From a checkpoint of a small mixture-of-experts model trained on Wikipedia.
Experts: 64 experts in each of 17 layers, 96 GeGLU neurons an expert, 4 picks a token, a sigmoid router.
Below are experts of layer 5 (counted from 0) of a mixture-of-experts language model. Rows are named router (the router's row for the expert), gate (a neuron's input weights, with its number), up (a neuron's input weights, with its number) and show model dimensions 0-159. Each number is 500 + 40 x the weight over its row's rms, rounded and kept within 0 to 999. Numbers have three digits each.
Before each expert's rows: "comes after" lists some tokens at least twice as common just before its tokens as in all text. This comes from a sample of Wikipedia text that the model never trained on. Tokens count by the router's weight.

# expert 44
comes after: " S", " s", "S", " | S", " T", ", S"
router:510489533497482496467463535473527540487473505591461467570440478464519519581504544552529583463532552500525469484476410555417516558528537535467560495404536468508498438523586441474502454447547447437439543471476495519496514509439456583480570452501465478478545475490467584516454421494520525517502518486520521457466510513488460522533533542524500493450481481426558576482505488480502556521447530542436482481494491491528514469539510458548520523441498457457530503451559501540504586487505481
gate0:485494500545483534452478560566568578464469513495505452501436535432521478442469520441487536528593594487485551433486474516466520452485564517525481413446538530534576498521504479443502458519474498537472555509494494499487491489508527500480503543498548493515516477484492490552451524453535508468503571546505506488471479524482468523514526553534463452555454486483441452454481565433457518529516553490491523525573537507475412488396511427523533464426577453409461523509503545460542536448468457
up0:457539473471526507473548524423489501567446527518550542416497470484469485541524530522593463479524448460496398556486563514446589434472432546466468511584463504409426526479563536523529506487507504458501487575455516513538566484508535437528486527493415494402444479510457490444551422547482486472533470516533543505551489533539550430525484517524448500463504496513476525488532514518453495552531428479493467442484468510535497503432505463516452494506497475544475494482507535457498457514524545
gate1:507496437388433490530447547426488488489461443529475514539461512462456515559556518497503482502492522547508469487514466489482476463516478518502457552495467517520466530466549442488495390508514436508480491440524561485499477461447556563493498549422423516549499538532468495506491473477474551500500557498498522476410520614529484484508480533494514470448532557546529443479556513495505495457520590499435539509464425529584455497507508549462506500398483442462497469464438508521503547575510455
up1:492423474487506503416518468483487438498493497491455509568547480509537495476442508546503555532473510543494414551501444471475465492478504523485543483466544504459492521467521531473515482581583530479491497504478540499574580517504472518450566609498451445481439489511447523431421533516452543481511551556455495488488518513467492502457530562552510488470514482502565473528560600508448526456469514507545515535480458489598488478505440608461520504493522476443521496485461447528404514565499541
gate2:465489466529538472486586539474515490476492497532420482444431461524557502462449519574603479449488524499538472545515561508470526515440432538493531498488532485490567546519510491523507483553503440434510456490500475553504574491542486508536501498460588498442487498532507501435482565510503580588496466448469538426529562494445486508498590484499411483453500504458495507507529510469526487535432483514467456442549555567446458442496578466525509487507509472502507463465547507422494452431526506
up2:495474433498460484455554521551490484483456472483464444495502508515514525510489487488577409476494476545516466519537479464502537531490545540486570514536517485464601521497504542548500558504527463434514499562499458492461570522524540494517460479523544491468474474563497453511460541562528545505434510427539507459499597514449494474496511486480410562438523497492526488475503445483486458585475477507470546438453517489446519448561484591493518511534472406557517430467551523433507441436407470

# expert 41
comes after: "\n", "6", "3", "0", "4", "5"
router:537482574484473448516485460454524495458529559579460495530567501427519485507505523574456549520533573466516475463471481500473528506515471554532479530468559424572474489521585509549465567480521549481480562525500532460476486507554424534460515460493447455556595456520492524497507516439498505478545501506477455454514494466502522488453471504456513485487516549464514621489528484551521543519426509574483537439484512581490529475522557477466559399532496475444584506508529494553487525446502478
gate0:582446528462505532580505447472508550501570466467561533504541476556464432514515518561453503446435528485536514488465591510575510497579513470525530477542546413444496523564453490498460443498548545500475497444452516450585509493515507509508484528550491464594584508495528499496496481478533518570511485521548522469531505502522545594547461496424458502475483456516482536514499483528505486490461536526492472464524520531471513500497495467445508527440539455495553553505464356485516527467460446
up0:521457510490578454475492498543484473542485528485423387511504469480491548433475474469551550500475457510485433574515458583444521481459538451433514530510499527505449499506559585497496473503503537506496522506539403515440517503476556531490534509436482520460485483415473525432562494505499512415485518486451471474478504532537485487498592457553481523496497491435573501581558493449487459477513462469470512489531561512497505472518475489599468510545531485440498521516581546440506447582499533
gate1:577500544459522560547553542523521628533511509581503491530515487479496517447499550529516438435501537504447516523537517513509489517509518485496498554472567468516418469517506485514476435473515509545502488405490503445508496530391452558455565512514513469530532511413499467436556486466470510528541537495522511490490524503583456514547551488499497541570474542470528436482505495420417506477532528497533425503562518494513510513471478496541606473545485490481550515507601522513545454471508561
up1:546482559494507490515511515505481498547521448496474494566472492533531470525496502505493504521457593482527466504527458585521508466530474550512493479543623458527540570531579529489571511547482509505576486404517499486510444507498535536442607572505518577508496494513490482527540473518524549508524493516521527513488511505560488473482526516561466537445577561486555480572454468460431547484497501488519453480532472496530499502528492519493552495466439511461542552641594514447478444460506452
gate2:539524489496447517481491452542472489450492539485471513479556498515458540482600549427468494536485491396489476481463502531453536501499516494524523473433496546494495520470524495561439566506513453419516462571482440523447554522528481515449513544527475494533488476518457525537465515469563537477542476528477459519539537501532524559571546579493505465438463517467542492597530450475603520561491534444502546500470442456481477522546539468455465425490479573441557548518499492484509409526467424
up2:391484503509473415574506510502580507451550474499505506592418514519482498510451536512581483486524507510552494510537503439532469490515494462534490521519514466507486495611482516513516557456523580531458488434503535476520470482440480540530514484491458480552554520464493448494502461523491491523447479479503534466495529470441464491342526489463524485521491445483447495458476471448409553451500608550496507489491560554427511553453508487506532533510498513551500521510574479454537535458511519

# expert 29
comes after: "\n", "\n\n", "|", "| Party", "| Total", "andidate | Votes |"
router:533492511503470435424434449460522548458496475532512499519526505473523485497451510518602543463527545512541536584445436553473488576530457419488538497495520508509468460525493472526422536485554547477443473506444570441493545486537535509384539522519482484518487494462476508537440548453481488514518494463560474492448447443481506481525518513440420474459450567481527539473540463514454584538465472559480403472472501530499475546499551479503534510485465460472523489512530410552515565497541474
gate0:482440532454467539528521468517491508453521520543540502525470471554522481489502485548479486562486540510495608588544533542455493495556542519539517471496438541464540472491489554545581473480529562426492445491468481494491532569548412504432464480542579431521442492553509527502509455474449477432441502438565485416517559465464486451481428501478427451495460511526499417493544540538473514553528448538503463518528512525509465466488538468466483557546500503451544500489443478458471497580478465
up0:463441519463479507499515496506495502448486518529517525535449488556531505465504472477448526574516541542534564538541552568483497537527470558537555453500453521485533498468521542560526487442541518466534526487453495522471495521572442497445502486536562397518437503553465560521495477437485433440445475525528466413547571492490459518486444507442426482544489516448428425482475520487488483534492456534524422524512494535564449478462467474496536566529481488434572522522433492466475453556436432
gate1:499449498489532502508463398497565515469497491501520435458559463523465596461473482440497494468453579487468575469473481487501541550497447470434452554508419501545528416517447475504530474454539451523450513471451506482453543550499568532476496535526445508550544455462452509502416467529570480497557511501499441567543492447504487524501531508540496496518451559522477564494496498421455543528425532435486489517497524444521435485532541464445456522487511492425465535417532491528505561510466504
up1:520410459514491516493493505522566505526486512433518551535505471508497533495470500444521478430431553521450560523543468483513504478485492505475412490548441527519514448509471472552555490485481427509486538475426506470560540522471496537468580547514479540512568480502438496444415495464524495473556506515544431518468540457536496562495493481488499474491479481563454621501458493437450448490514499444466483508518506472505473477429490461514409544474432480406520417460561481521517577551548473
gate2:413439506467506481511487486522500504492499612551486422520459487526492516455512514506608513512593483554516502513465479521474508577480458468409472514512509511558473512511519551547470500507519468523464599511511515481517540529492527487440552499565473500533494384592441490490480517516446452471491402504546426560443477533490524522525519523558442535467480545457522546561564461499480498564454537501463459513523455514533508585542511502490517506480524464436437495488494481472520533526562493
up2:495492477463541510543475472494483461538508519572471467572540442511489577500510563476546476516527503507472490490512448528481521553510541537390485520569491494550498483484511489515439484510519492530494597528539573469478546510444502476409521509609554486564441455558464503514528546530445442501484466503479499578442459539505533517596489523566497544481468526459542521600527443554521510530511508524405482506489517498503537593560471507491480422469540520454438521531512522489508508521552484

# expert 20
comes after: " B", " M", " L", " m", " b", "M"
router:497551521502495463513494512463577519526515534512477517541531433475477456526505551542518531550562547423485507459440456620506502564541545482484523488392458443547444524601491433549511560498478532501438505502471467458437458497533495538485546497528484471485551537485485495563467505467470521438453469496533522488475528526503513473582565536489490472418477506473520470465529551486477529540480526539450470497450570541496510488526541490599461493479491431483526550454567437462536500512480418
gate0:527475494434575441479504482531564465511529475434520526520525484478465424488491511505557464542534514514492546435421532539429444495543498474490447512448511473552538580484540548507528479401488466471571508480430538473444516466516566536467536506511536533544575570562497462478486489501485467501516494540486472455455463553580508451570492560465549484424501538488528477480556515518507493568501564584533460453505518562472430512483452559507481518508561520433493493471501472469457532561504531
up0:444566458477546464507526539571531516450545503467456449475557456460474486509530491467552528465514445470552519474491455515466540497478586436478489464506548503516509514485526488414489513436472464561501460471545506596552530539548535459464453512438538467494478473581509520444552398480510531424471416603519418523476491536541534520503490472442519522517500517554530477512466526456487532535447493495484540434452542544509525558516528502496472474572465492446562511494499462517529439517435469
gate1:490540522541544470455444512442504472516594504499535504462499504496576513487522519475553489524566431526512506461456481568482463524473546447533542499495560465500499416524506529483523518508525454507483481451492453499418388562440530511501572528511451398448606476526467540575482438506522474558488451495533456482405462546499502435519451526510518456388543509531541474520511464484544492519479523506565481505512507472499522470510514491446501505559535460589503518533533486477531509509426493
up1:467523468504509484371482559571451569532410519614520598497456511443539498481507443503522483498413535475470516495459494433472588516535488482458438480505483525462536430501528467523424548583551524542495483518473449533483589513530477515542512534530517504469483522518553503559497550471521550474489518527416546441455501469471467585470524499443508550520479494482489508474500441500561499538536493449481508493502555482504443504513455536485571486437506494516491437482473512507512504451500545
gate2:423548436524512486509509377437520489485439592536473525463470518485471520512509511488519451501541442539447510471507452568402466595493537499555556457495453434563487481571475407508454535492451507488518536525516504493498461454512523534485483558550445524427575495508484490510509528544520495530456480512582525523498444519570520454496478430449481548467482491450579493505515470504447474512475514559539457422524494542478509501561534482492489516521608533487517512466518490490474471508505552
up2:512422558415463507476488556562471514508549490566470533533468503489493451490473454481447431494448577521562482512458547519530501473463423488531513490453527492489471559464531474475507539446513494545491531568438564466544500536503458530471522584516515495524484500544536439415469520452429511430499468495457505510534527521419524521454535457513566444524558570487453472496501564500579525494514525549483491540420516412517534507419531443516515449523487548459460557468500467534479508475545482

# expert 60
comes after: " M", " L", " m", "M", " J", " E"
router:538559492461462502495505496456556483503528459500494480526552482448476509613500621534482515515575531466461500495440500529550501539506543508489539489366513456505526513580536479496499540470493515510436523517486445456445460508506488568494583525551467448500521497450424492552517494459478570483515512500511486463536526474521541463574571544481484460469457507435537528464536526481454549549481478604459481443498550540475526510530481470505500536437473451467529491450547414489470570491505467
gate0:467537466456425492458530523500491486514531500459521536507502549441476549466497460436440478449541536518559479529461575457429441519517446495492508421516487447469598493516518535482536423510435540505494524544504445538434547437447514542517570490489540480523505562458496576540486591448510444563454504528513522493497554530533548531474473507500452495514496524505519553517454511522458416581460463595496470507511577524464502461541491524503441565514466503493524504470521533448573471523443526
up0:481472483494495498486510491517449526459472452444459479466458399561548438484449437517395534465533463541470440559446461480503544492500474482577537564564508550543472522473498505499481514611489512453544439481486498512514558502506456510507460493463566514514477513448546496521494453545447506518534562521419508508399502540469502442466499553522478487474487470491548445506485494559468479476509576380475501502531507524550513503472518555508497436475499502487400549505456462432500432530491504
gate1:483522486531485509533517487515493502418569515455525527449479473414507525482507535441518562562509529535460446452529429505551503588475529450549520506430494486532568533537524470568535509529490546472507477519555470440496490549529463483502486514514530506608457513491536478541603524498446549514467589497537564535534498498475549531518489483530447494550479545552486548610448462519542466516581493564469490454457531557429469511566464462453528530455486469504488494505488528428454504480523470
up1:543423449483464560476543500577531479547545465493572508494425569493479443506563459540529496506510491550563528478504514458493451495487469526496470428578518484539480462516505522435524524473530572480523477432562507511489595532487515462457503505495482543538523555491536557471538429477464550503471472593480494507545483439480484451456510520531569568555490449486503512447541539551470490440495417490526586534510544451512541569488546500497412472445489524447540526555537466480528499538504508
gate2:517562528493455502514492543467475460504544491529582505547555536511525499467520494513440482385524552480500592452495494512476593595487496498531536499487470500479509418532550472528553441448501539443484429425492506561539473471457543471514458552490477482465513500522464580460506512468504451566515509520537482482487461517484550507559490518537494507445440446426464472435474470524476460462499553414579519451491446483470518500477566492412487490446496482479485509428531476577519559499528505
up2:512512495500528445490452481492578562561425519489567457528532494501491490474590516519454475562562548509514478507394528531448492533482511494568540501520478576541540517551415500477453513541455446470567557519510477479565469473575430515460432508463497405493524539445531496510554512471516503495430603562533493485518542500449575488463480502542533488520505455514492457546521439530488429509490473549525518487495506524477531468526502505457483577483454581468500543540493485475523501540568530

# expert 63
comes after: " H", " K", " h", " B", " G", " D"
router:556521623503479494500504489450523461517525512471419501509469435464448511499513574487516521492533510475481470467431423598426517549516519534533566503451533484561456467539532443510462562529492459479437494445457499473478550512549496517453519473533477523465526488551484551527508449467495577505484538526479523469485543531566544568549539498465502479430473545471569499495540551535441515548462540459437533433531486589555499505554538529543487473434449514509509521534580464489509498502500432
gate0:515542541560471515498490506469477470505505520477490508571463500512471460537477477473560585538525520509461481525487445473424450473548513535538509497463469502532512544516501556488484465543515473470542501363486542466539506505522561537535590494473491473483589481532536460468513436515479521448480466483525577568560497531459517557498507510430603473534504477555482480502595572494539521480508540378499581497507444472581480456494519481480507499480504528445549489476548431544538518519542462
up0:487481466466527512546541564470512594514512500503495501471489500463461544607604538549454470468528520483508461465517495502523505485508507403466530458506544489507478498536497496517491595399524515446520487463473478547487520559527486395481476536483540526503506528490488569537508557555461473494573544559601481528425512550555514454520453496561441479485512461445564474539503447487476474460471452571509481499465549501502536492493507512475493449488477477543485528587596560473550507522511545
gate1:537472480440546529534487499440518493555533555483548516508474528485523479515457540429502426528462442461523477554431470565445463561509508463483545483417519555507502578568508491541484493509473478473482538486538520480448460511501431470553516440518520525503474531628489433577537519533503565485502495581565528509489498500599477475484503516521447463499543462452538514489519483544518549536479527536460512500479455482514506432509533568481493536535526442418445536553492501487471594464515421
up1:513518562502543537503498440575548500545470493520499480514529456563491531542499495424528511502459438491475508449438472529483422438513534508434570462511503476520451535556536482551488480453457512511440525500456502474517510464489494469505462530534461524484442504543580462469520489587563540539459458544576483498488503498544530516460529541492538531517467485506516476436488426542478534514548555481429490529595446541512464428506516455573534459605469529430485505517513537509482628472470475
gate2:523475502404516432497516528459523479540410520543522453555461538499452557542546547508490430476471525433480480461486473584428518517495544469555457484537536536558467461469508517504471515504534471513502566497497492518520500517433557567449484439553488509475487433490547491580490415443493618507541530564521481451513523514493530507518457536493475465475451522506529440494509462522496516521455527509507568550502503449567535446565545579544558523537427525488484543546554453491520475471466468
up2:501470516577548501446518546457466483547443516484531490519493512474512515583559481492571477473514496440442378520479410534590548473516518549531470514437521545475447462496492541569536496522596500573481495505500497466514537459499490561514521491475473509458544442548532496464565502490493621526440529539499475522598504498499508505508471477460500441520521446506524414480518563523504463482505562497510480521573498466479518452541508534467539536518413507427488547507506474476463479514535564

# expert 32
comes after: " P", " p", "p", "P", "- P", " | P"
router:502483544498461490489419502468490495473490479527490483536477490460544508530510584558513563463516574469508465461441453557487620541512480548488545473423527416501441486563596508564447555507504496477462560488442551487459537526516507572436541524544496487508542495483428557509451464487471514547476493486519583446447489505433461541464549490532495496470473546506496523496529440435524561511471501501457471518453537506490539519535509508572546460439520417509519538497501519518464585521471438
gate0:420539447412496511551500546501476549482472452537485457520492477538456480485455528421542484440579538477431483456494461519435533511529462534584468513441473484438522502449517511523452474492540514518541580486501508533492446516489483441494470505506461512494561539532518449524494518469514511517490540501610505483459517585519498442493558546499445464470476491539471523556469504500512445459575550525504439478518501579468562436552557464462500479511570467553500490500438436509423460531417491
up0:463448600494495510510518515446485530556484508551515514551508489528465532461459512531485534528552459466515499470474514482485535507481583381447490470484476564518520570468410495491523498486514596531538447535528478450542558458517522521482576537534489512478464510484489526543489463490524491475496461472448502459542408426461512522502496413532498537508579494476563477543532496465539454460493451456501547469568433557542506469485448469513515545522428533499449516484537417479588490473474582
gate1:529441523553511454475437522513517556540495467486433508450493456530488535412541570492502553556547468559466461430572500516491478461576491515469527473492546459493495556501550591461479565502564504565465513486536493527437521434519459536542493484505555501411569496518539495525490533490447509424503500562502530476433447500434467492498465478523489478520440521481412516554510412483510503468477455488452433499538504455529542506489511473547525447502467432455535453550502535496420466506466449
up1:500517547492472462440489501505435555458550476472525502529505493500508472548522508542477548480532454502466558480453500469558469506464582504486555504473488508463498554511508463490526473529452541455498426493427506518545574534474493477577484468557505574576473522534480446434518566524493463554506523481464476499481549496556569481510545516474528548497488506534549466442449517506562494529611483522533502528419476571506496461526542551471430536553480615547572496492598518556507448477485545
gate2:563504490442430466514429512505476495428489523566538489523477547529511501499473475566440494500521531543522520467541568565518550530479455482507472515398534485514466565493458396527427526530477446405509505518424409539414503539470480472552509457454458490496485509472514447502491489496464446484455525567498510436543495479407512590518530508512554504427506491539465536478466529505501471541436557483542487525463558529547438484501501421442522523467482484522466504484505501582496512489482487
up2:435502373464540494531451472538516511481458499506507473416449518553459548464530497557497471520441556496558498498476528547509577555516481530515511548503512495482446545465531475517421591502468475482501478508502570536485521478511521480563498432461459589509536521550525456507435508559511562527541484523463457478459476488461489596531573547552488474484524547468516487460559503471496500510454463481547484479428506562555491494491498454509514588565495516539500430445518522524562588520455502

# expert 62
comes after: " W", " K", " w", "w", " H", "W"
router:547563574543496490473452500543492469500533481545410479489437431452481582535473542521495557487538517475527489418409423558496499516491509498482544487415560486539457477485576453507497545508511455440456434471465517460461553524464472587422495509493498450466551405538463493518498456448474523547454523502542525486524540499514463578516549578422497465494495531494581510476519472472476512520481484507441488436537505523553535460553476506518519510460484478431509506485560450479477539481505487
gate0:489465473481536499509442510539547517488530533532523507521436499522536523538425509533488514535522462593502481467514481508495496469520533496428453436512555480431456492521461495472525634466503517505500491481467518502522479580468504559466479617510562545511475449535506488490430497402542492480488503573471509496466593508488574540543494572478522563527478457530468558541445441509434604537476481474488489412437578501479550539487461525487484458491478460544508529551492480502523536479496522
up0:518466480524495510462494525528478601480499498517459460509525498520493487552483471492471487601555449558524391429492484548586536566503479538473458517483571429454538483435477464510545568436542464524493525496450506507547506591501499539501476497553524460506502523492466475462503468510522488485508454532488497488493560441507485561499508495489435534564562458416583485516551500468483572506505435602485593434441489487534499550441432510528499532455465478498520494543488520473541507446494486
gate1:498537557441471517461551476603489531566526479440532490504478517534498516517452537547515490509481542489431494478473507528456513454584455443546560531485525425507518534523482444465446452592481533486448550525561598463504464512499444455489526549487487460469474424498438472474462494512473460478484556532596500566468562502469506491600513466467520470566434473516510490505516501478417429516442492447576559474487539513512505484550471488493493469445527464462514502509467510496473514468464579
up1:587506530481530455538509477507548525376470520565524396444461509487559446524523491526528538516476480577504576486519468489497522535481439527518480552524491549513490448527525504539493543409512522450451488453515437523501520480542550524459484478486529570491423511425510480481552549433548451504529484555495450448513525448475484504443541510512461464595559417549462464477443538483489524546513456504462509478489479468471473581465596494511514518530549504542458501493474504524463488458474450
gate2:430513554533349473502456498548485480499518505494505491513454457483509518506422446495539488461570498466541466567485468517495513460492444526584442476463486519523526469533494542512574524425425497496501485500546491488511515486484518531474481510491536474516491558530468531491443504476522498443451482421518381569520511479492421567472465453450608555528532452449487517550493478462516534478449462458491470510481494583495465581502469559522496517518498484519480503597515437509520551467538504
up2:480513566511453425490439495512480499519548469437458524490472489482523490580481448494570447528551461497501451536485434502481568452449425497554512477514427463459553504515530427528573538455425545511489502483493544510426522510461531545496494518490540459499511508531487479491399480540500562496436491450534504588497541516519455465520436508508554563478508433461567467503510506446462476500389514500485550513536477534492497507497500634538512487531477475512459495568495432533473458461469491

# expert 52
comes after: " | ", ".", "1", " ", "–", ","
router:481496477506427502457479449495516489490524437480480497548485514473511522519488540563501533474595560498561488486468451520457495530526452538446514428477490419600433488451491456532481566506484517453459448457505504481509466513493453527439521513527508449549541498482467512495453456450501502537448527521540501400482517527499482594452481526498443486442510528504543500487500513559477490519498503491362487475543536589493541492512498498527464510415402410449561537405532512478528515496513475
gate0:494536500531459527477548516505511528614576502472535557411470543521450493513526468522551526497534540460506473490455553519475439532497518508445552496514525425472461510472541415488452496425492507445515475472480507490431528507506432550533484464450482492474506397450433527514477518568547532586421491438488484494496446482497497521531533525525521538467483521556466502416433555554461491455506490547469550474547543535503517446504493522530497448586443467501466470511513577523478427487561488
up0:493541589557459495428468470471471464560494482476556480454479516497450570501471472461522531506532565455534469434479569533511501504544579528487489531532564436462518483565534495459456549471501518454541428523514462463547503527490515483429524570439495418459523479512460489555477442475466506512377514532419478450505470513562515470510479513565455512442488548585496517531476465456419476495507499542486478463561506522508502486481502523526453476460451452536472424526488573478460451498539525
gate1:517524509513481474522515575595472538543490457440447472572464589491466485539476504531506474510492515457457464480517519493498507586491542432539568509491567452440464486518513503477443481554457463496475516433550516621552544406485461485539541480444517510521550529560540518483511485502517594530502499462456525430527493502517637517501476462472431545462495509518464478508461515518480444474456534509473464468483529564479483529523456538539518549541483438494552548457546480522475548535505469
up1:490479477522512492514567588467520532514498547459504447503489607506512450444498496554520416530461501441511484439500466471500568518458497412513520522366475579417422461520532501490517469486492484480506423496542481542560524468532507486515486493435541548507553496491517496480526431521512564502479546440487520421491520392540523541464490438461511448491516510491479515540517530548491434485435550503498530511488613525507457493473477514533452512455455508429515544492519498548491557503508497
gate2:442499520508524501495490473448458476482488514513490511521456574464495448484537497454477497498445549478500452557423426514546468492443488483450508490458515407490458508523505495527598461439448508513511470493513434462483547509449591459501524488551499486506605550448479548514503533495498516543449521450430526510545549501558465516500522486422505429516508591531509552505463521515561400503518452506465477416489451512556470464514548439437442467530467427471525527518535476475522567507482561
up2:502489467523483473503485556511443518482467488545482462533471544495477525493474429498498434516485462495535470509411507519500482503456484410539517507518509438507409514522541498505598540476516486482477478445537530466515504487443602438507525490533548517479606506471453488430458484523508463506430477510480489377587506542531434535570535525551564469483497552490562507545439452525558481506529486498507556441458514566470514479430565503441490486475540439523491515528460502479566547504557474

# expert 28
comes after: "1", "2", ",", "3", "8", "7"
router:467540525451458436493483456509541481545538488506488473468504411459528555516428539569498541517530515429495500474446469531464493514550473507455509497500471423556393502442581470501477468530476519408440464500473535479556480518558475482455489469509463480520539474560459481497451493511481543497533545500473477482480508496538512564484483556446451517441472572485598498502517474565420523487511448489417517447428558536497484543530515542458446511509476510421559532418475503532440507536495454
gate0:490548556439487533585503495527533489509479547443478456521469478520483441416462498489532499547549506469543526450523579554551480487517557466461506510474489513476466503492556488423488563545466556463513468527517501517539523520517496560521455519493454490589522553521512470459510493555494395506455494600503506458444475566519545574509521563461381451464471501480489443541444539526482506602525527490447448474432437483509522526434457469532530507495526495435532505486488516496536516520504433
up0:489532476548532525474513478477515501488517501507503481511463533512507457481468488449524462475575506520511506552511502518506526509516535518572451495490548547538500486564476563468565551501486496553474431493499423488528502545593570459431480535489446477507444508566521484506464500473389500536490502500522537495520448580563463537515492482458585528434450554509487504535535526467408499486484471552559526495501514462493449512589420510466460466475504472529491639460557433519460476567416493
gate1:467527484478471514491537456450553468543524527480463553481478505463533476542556448511449490531529503494562526391578558506545521482517449627541510453495502475535496448492524459506475548566459492444494505463523440456422523498465522527517565571468454499469520534496456485555443508587500521544472547498541475479553484519562516558484517495502479513445434452500540497518516457498486516479546520428502424484522480537484452519576540520462556553525429533571569477493434516445485574478502507
up1:440561462507414558551531492465480510571535587469509526509477513568481442445512500534454484448472561544517482493479519507498524567511421491533530451539533511556509531474577556487523490526463518494518511513509492403519467471488529467507501502459485495459447485495501530523401494531530545470501547499485437528433535474493525570517484521531510488436489502484486508479516549569510515475512576515445475497503369567507517441501633482498551502520497555522519510463513412504456403504490496
gate2:529496443467516476516447423484508565499481439495438494492443466416566466503530541548440455424530485529502405517502567443473587488515432436466498489558412434481494457434522538562483488516537427412503539482470525530489475481483537465495505507447540486524502442514487449505489509516534508514558469488519465557473558492463525565458545507443469566542462491463460545499473465479461485502528561492517501457482473482458486504551485479486558566478572500458515575509464511525453552566510454
up2:497551519452558387541423493450528582514536396537473494476556537566509518599495565555543528462450456531494495509553484452470550481546535477487478536528499514516540500464486425468523473545508459468471539492495538497540394511414534437503482484438496459480477513468502480447515416535494529520517491490469539479455526518558463492500441510478440513559493463543580549469447414482547491521457534511525458573479549495490587475506540479490469514512468503499482565491472491499514487460503508

# expert 33
comes after: " L", " l", "l", "L", "el", " | L"
router:514610507464417427509468505473528552498515520466517535495545496480498456490511591542481524522520485472528502445453534558524498516532467468502501521408523438525492530575516485505513539488505522488477535461471425457513503525541441513508529472554473505502527519505468548546526497509472572500529542470508540451431522527464553445489537525470460457409491491506506516371487459556450518513496461576443461457432476527452540546477540493512471527411471505529517469394523429564496505533508420
gate0:563548448474492490480506502489495452506505519487539558463519532510518478509506566476473468442470503634497467445491480544493526515506532476540465572448494444527490537525474480493453548445452458496531523364505601463534537539527510529526572494539526442477501426484464516499492500561466571453489496560543512513452403571469464459480531441493462499515406493505459486511513484586431533495523484521494465508492431500539548533509490451454521534475461533489464446461530530440489489535488428
up0:422465457531449469506454532473512454508440515503506441547575474546541541588473504506511477541536556536517540498504501598564490429491466498553533506483508509558491472563454533530524508465474484546492564578495560506501543536458454540535530491506459546559476413565558467528517469518489496466472451571509500438481538423474490495495539542545511539519524531420545480470504520544485536426482488534528513534492486515459521507494567585492439565462588516524552497545494470570517488450560506
gate1:487524480538474488516515474506484477535519503548515413505477449457467438430513559466442460579543440506517545478486473479486525616508538513460467499481494417501538490534457545540450503500533519505482542437535567440455534604525436491474468448438522536489503503495488611479458461512520544525565512503482472537508520461503482503522512507529494540437497491483463503498450470491480452556516555521456494495423517472485522521462584536576552518525443484533482460419498564534559517536432411
up1:559526469541504483484511470504505448507489501528477476454457535492539433525501458455505551426463483494567502611446495611568481505525510485482519500484449517509484511479499501512514602427567506458575474497440468506467484535500485489526455530459404491467509498496495534476518497532478503505476536491479578521482493477443552494511433378504514503441453481522459582461520478495464494529516459508486460557422462523514487573455425463413468472548463561522514523517423503536417504481491530
gate2:533543508442536414504491460468525488470550556451447558521480526473483461532497558449478493497449501496529477553527611429493439583533583427529513538501506506514469526487539542430567529470504530488445556479544548454462456461531415451446449486518481471543548501435476501458536498490497488455530506564470478451434582518464461513416493463540502472474477494511591503459523533539485493523496409527520517469452493496500534530521495522515445440498506471555455466479485509497515459404502472
up2:486494530436453543512489482512482410508532474526520471560461479499452530503482424463501497520547568462529516412512526452449421405482564538516447430525565582512521541473515536467483454474509516456488473508496523464521522565462506525528586495460527542505452475482484484494464507545483506543490573419523528542544437448531582507583508535446530517531517482529499519443444491457467550489418487487518533497537469423518516515461506466479529505430577457469545498588549531467489516511514454

# expert 55
comes after: " |", ")", " |  |", ".", "==", " |  |  |"
router:507507580443510440533425533493558516445512489554519528544490502476471550556434564563495552474534533479475500533428484589510510508528439495529501437436445457492478508537543490523554527526521474486499471507476535486504507441543509521461493484510386515463507456505496555508540530505505583464450529453550492431435463423535469499497569530510505450475483532420526482486587523509506513533466532509484547469527546485434502521499517532472485436451436517475570503429556436554424533488526458
gate0:572496464474512523511490541486482424528501482494520533500512536479501504481448444552473484493504483479518524512501519495480451483556454472513545486504510532430414535481436455477528434505440488450480520515508431538588584542435454470494580485486494446563511565480493525572484508556474529492507487505502460464519504427570494479489530492465530442400513560491483491444466489589449525543500463520474467420524509567447535533442461476453438468558503467504532457427464476533620549495507481
up0:557438523489456534513560598462515449574520486584459501572483492482508593468388506525500502558518530487453562491566552451527516541464521473501425566503477533538509522547480472551483488510570461540526447526474503511521516463551501455492556481482546516529551505504512466521564496492549521477505501533471505521497543437475535494476455528472501456529558507445460500497568399586562457559544509468473478428451496393497485559461467477492492486511516475546458499499503463526457473458501531
gate1:506480553486537472516551540481517513470548543456482519504552441510446526502472553517423501467513453507464522486552447446510513498475533502432484525458526458547533514526445508519508553503522443478513505525525489467541498518518481637515564421489481517517488383424475559455554516496592486471535420496470487506434442476413479449464523473494537507462540579504522493513531498525453513455499429515513523530468465424516500525541442485500471440552526454457552458518518440501465397461492526
up1:421490534460453516493490552524507504477525570427472478477548455485515543478454561484457466494479434491449537491557500488515468488430543452494424518465539481505526529547445472542490476518531568495514549475538443466566464553494425568592502454483517488510505452464505529460548550534579534505508484507435426519486438510406482426458483518537461519438537578520507522473495484484520502466469428518519551483493414408509485517532476575511453495538450505497515468530533490526444465455435489
gate2:609496471498538486536552491428536594452565509535488530507442486479517543493490539537488411453499452523425488463470500567561472543477447449494489470456445518497473445507464465516534499496503490500433522482491518466487500443532475537489454532480498505535504489493504517482488533617378508410508531521516513458448546492515512486522448475499519531536573485398442493485498558463445523492546539541555500483508554531514514463441505443483538399478464551515464516484514494422525550544512497
up2:560469502470462493590458481510577432504475442512516496399480507571461528477559532480425557501514454428469478494479445501485549547493489508450586432489538513489428534530508476553569512544509491437477561504549454399547526467496490511529502506498538539435478552458504484461521459501523539474556556504484472528557508533485483524496465546555480464435526444483532511471511506516463549452438456498542497513422513432425522549527560561512428505572436510502516521517486470508518485496464527